config.yaml
n_layer: 15
d_model: 512
experts_per_token: 2
d_expert: 240
d_shared_expert: 0
router_score: "sigmoid"
normalize_top_k: true
balance_loss: 0.000931
balance_bias: true
init_std_router: 0.0188
beta1: 0.95
Below are experts of layer 8 (counted from 0) of a mixture-of-experts language model. Rows are named router (the router's row for the expert) and show model dimensions 448-511. Each number is 500 + 40 x the weight over its row's rms, rounded and kept within 0 to 999. Numbers have three digits each.
After each expert's rows: "comes before" lists some tokens at least twice as common just after its tokens as in all text. This comes from a sample of Wikipedia text that the model never trained on. Tokens count by the router's weight.

# expert 14
router:513504502543555458502534467525461540521486419465558499493467504481463488540446533526487538510517428425488487505502562431529500497433555507445446516497606483470543500546489541462452473428472418
comes before: "\n", "|", "-", "==", "The", "==="

# expert 1
router:478502522501462440499575448551481521498461490503505533468507449490486494519423497558483536479494461452549558471512552485529438491468525468513421517536555560462496529442435504502452479543549456
comes before: " |", ")", "%", " (", "°", " m"

# expert 9
router:538496524523532449565522498532576565502441505490551523475447540517523545536506558535464515507500458504502494473497622489517517550515516487476483488462540550470488515531459461474486515507481484
comes before: ",", "–", ")", ".", " |", "),"

# expert 11
router:559446511487482500521521441497519498499463452495529518424500526505440509484441508472458448495517459392510515478481535485489503508461533468446498563486457518548526494497431534528523421469513482
comes before: " the", " 1", " 2", " a", " 6", " 10"

# expert 10
router:483529517496532423513454446538560556513467521494522483471487550509471578477409514524479496531513485503487519453442501452481439460457514429511469560488551549435518503483470556520457439519498474
comes before: " in", " by", " to", " a", " on", " as"

# expert 6
router:568467498556483455541540460492546490529446497467481527449516506490440569525485494473463508495504468444520540444480489442503550463475444450484490513530515555442554520510487489477412456561571592
comes before: "-", ":", " •", " Born", " round", " century"

# expert 2
router:547468515478551523539571414527510572480456481451533560496486530467491561535434551496445477484515446492496467529511549522533528521493532502474475524453525555496501506524517488491425434465552454
comes before: ",", ".", "'s", " States", " and", " be"

# expert 26
router:537533536531470500584504470513471472443545472457530543437477486501475530500418478526514540590505475457516530531491485505480515537484525483491476491498513542504515560515514582527514489519492437
comes before: " |", ".", "–", ",", "th", ";"

# expert 16
router:575508503501562455558491414541445523535462414467573512429511517464460474568443493495436471519487489452544462493519559460532465490464492476450507475565490519416481545523440490512458459554562489
comes before: " of", ".", " and", " to", " for", "'s"

# expert 20
router:576490503491507500614459460519528533477485431422501540470524540531474479566467553512459580547417465479505466508497514504518526516481520457517466455541503498413487543503477499493414486494595432
comes before: " of", ".", ",", " in", " and", " for"

# expert 7
router:550451456467479467531464478512564574477473486528523512481456502474459559503461416519498541557473423476518455506477554482500522480424543539490490514499546519420507492488523500481442451533530553
comes before: " to", " the", " by", " that", " in", " as"

# expert 3
router:556485505505527477569536470566515482496446498418508548464499514466455524544457544513448502489494450440571486462511506468500460540432545489479489514514524569416473480491477495517439440536492490
comes before: ",", " (", " |", ".", "\"", " and"

# expert 4
router:470478574462512469532486418484522523471400476490573479425472487483458566522441466526470520453525459503460474564518459518534467510420561471440472437488456497413511552528413566487466448564521494
comes before: " 0", " 1", " ", " 2", " 3", " 4"

# expert 28
router:511464549482494485510558455549554522532507472488536530425494550497478554500428523521456523543470490480447506515506592481534498504422547454477486504480538507485526535539456472453468459548528472
comes before: " the", " a", " he", " an", " it", " to"

# expert 22
router:472471482463513487567522477524537516465466457508503562470514568496519519533467506528436497489484451467508480538449527488509541514488586492462487486519520571426538468528461500475523443553578481
comes before: "\n", " |", " was", " is", " (", " to"

# expert 18
router:520479481498550499572516449527581540534502474498505482457474526491483533569479493432475552491490446449462551511506474517504558485476524531440497580507532571461500565471473544433459481573552446
comes before: " the", " a", " his", " this", " its", " their"

# expert 12
router:561499525508514480547571489513510531509465473503512527431517508519522490549440514528443529476490483463506517514504581503460543490445494445483512472491515531464534498532451482492434404533560498
comes before: "\n", " The", " He", " In", " and", " he"

# expert 23
router:490520521497505524560564403522490543537470521487512514511467498468462527530437523458480571480499465472521457507516521485447544467459469462480542533564518531470522512553472451484503459506555451
comes before: " |", " ", "\n", ";", "|", "=="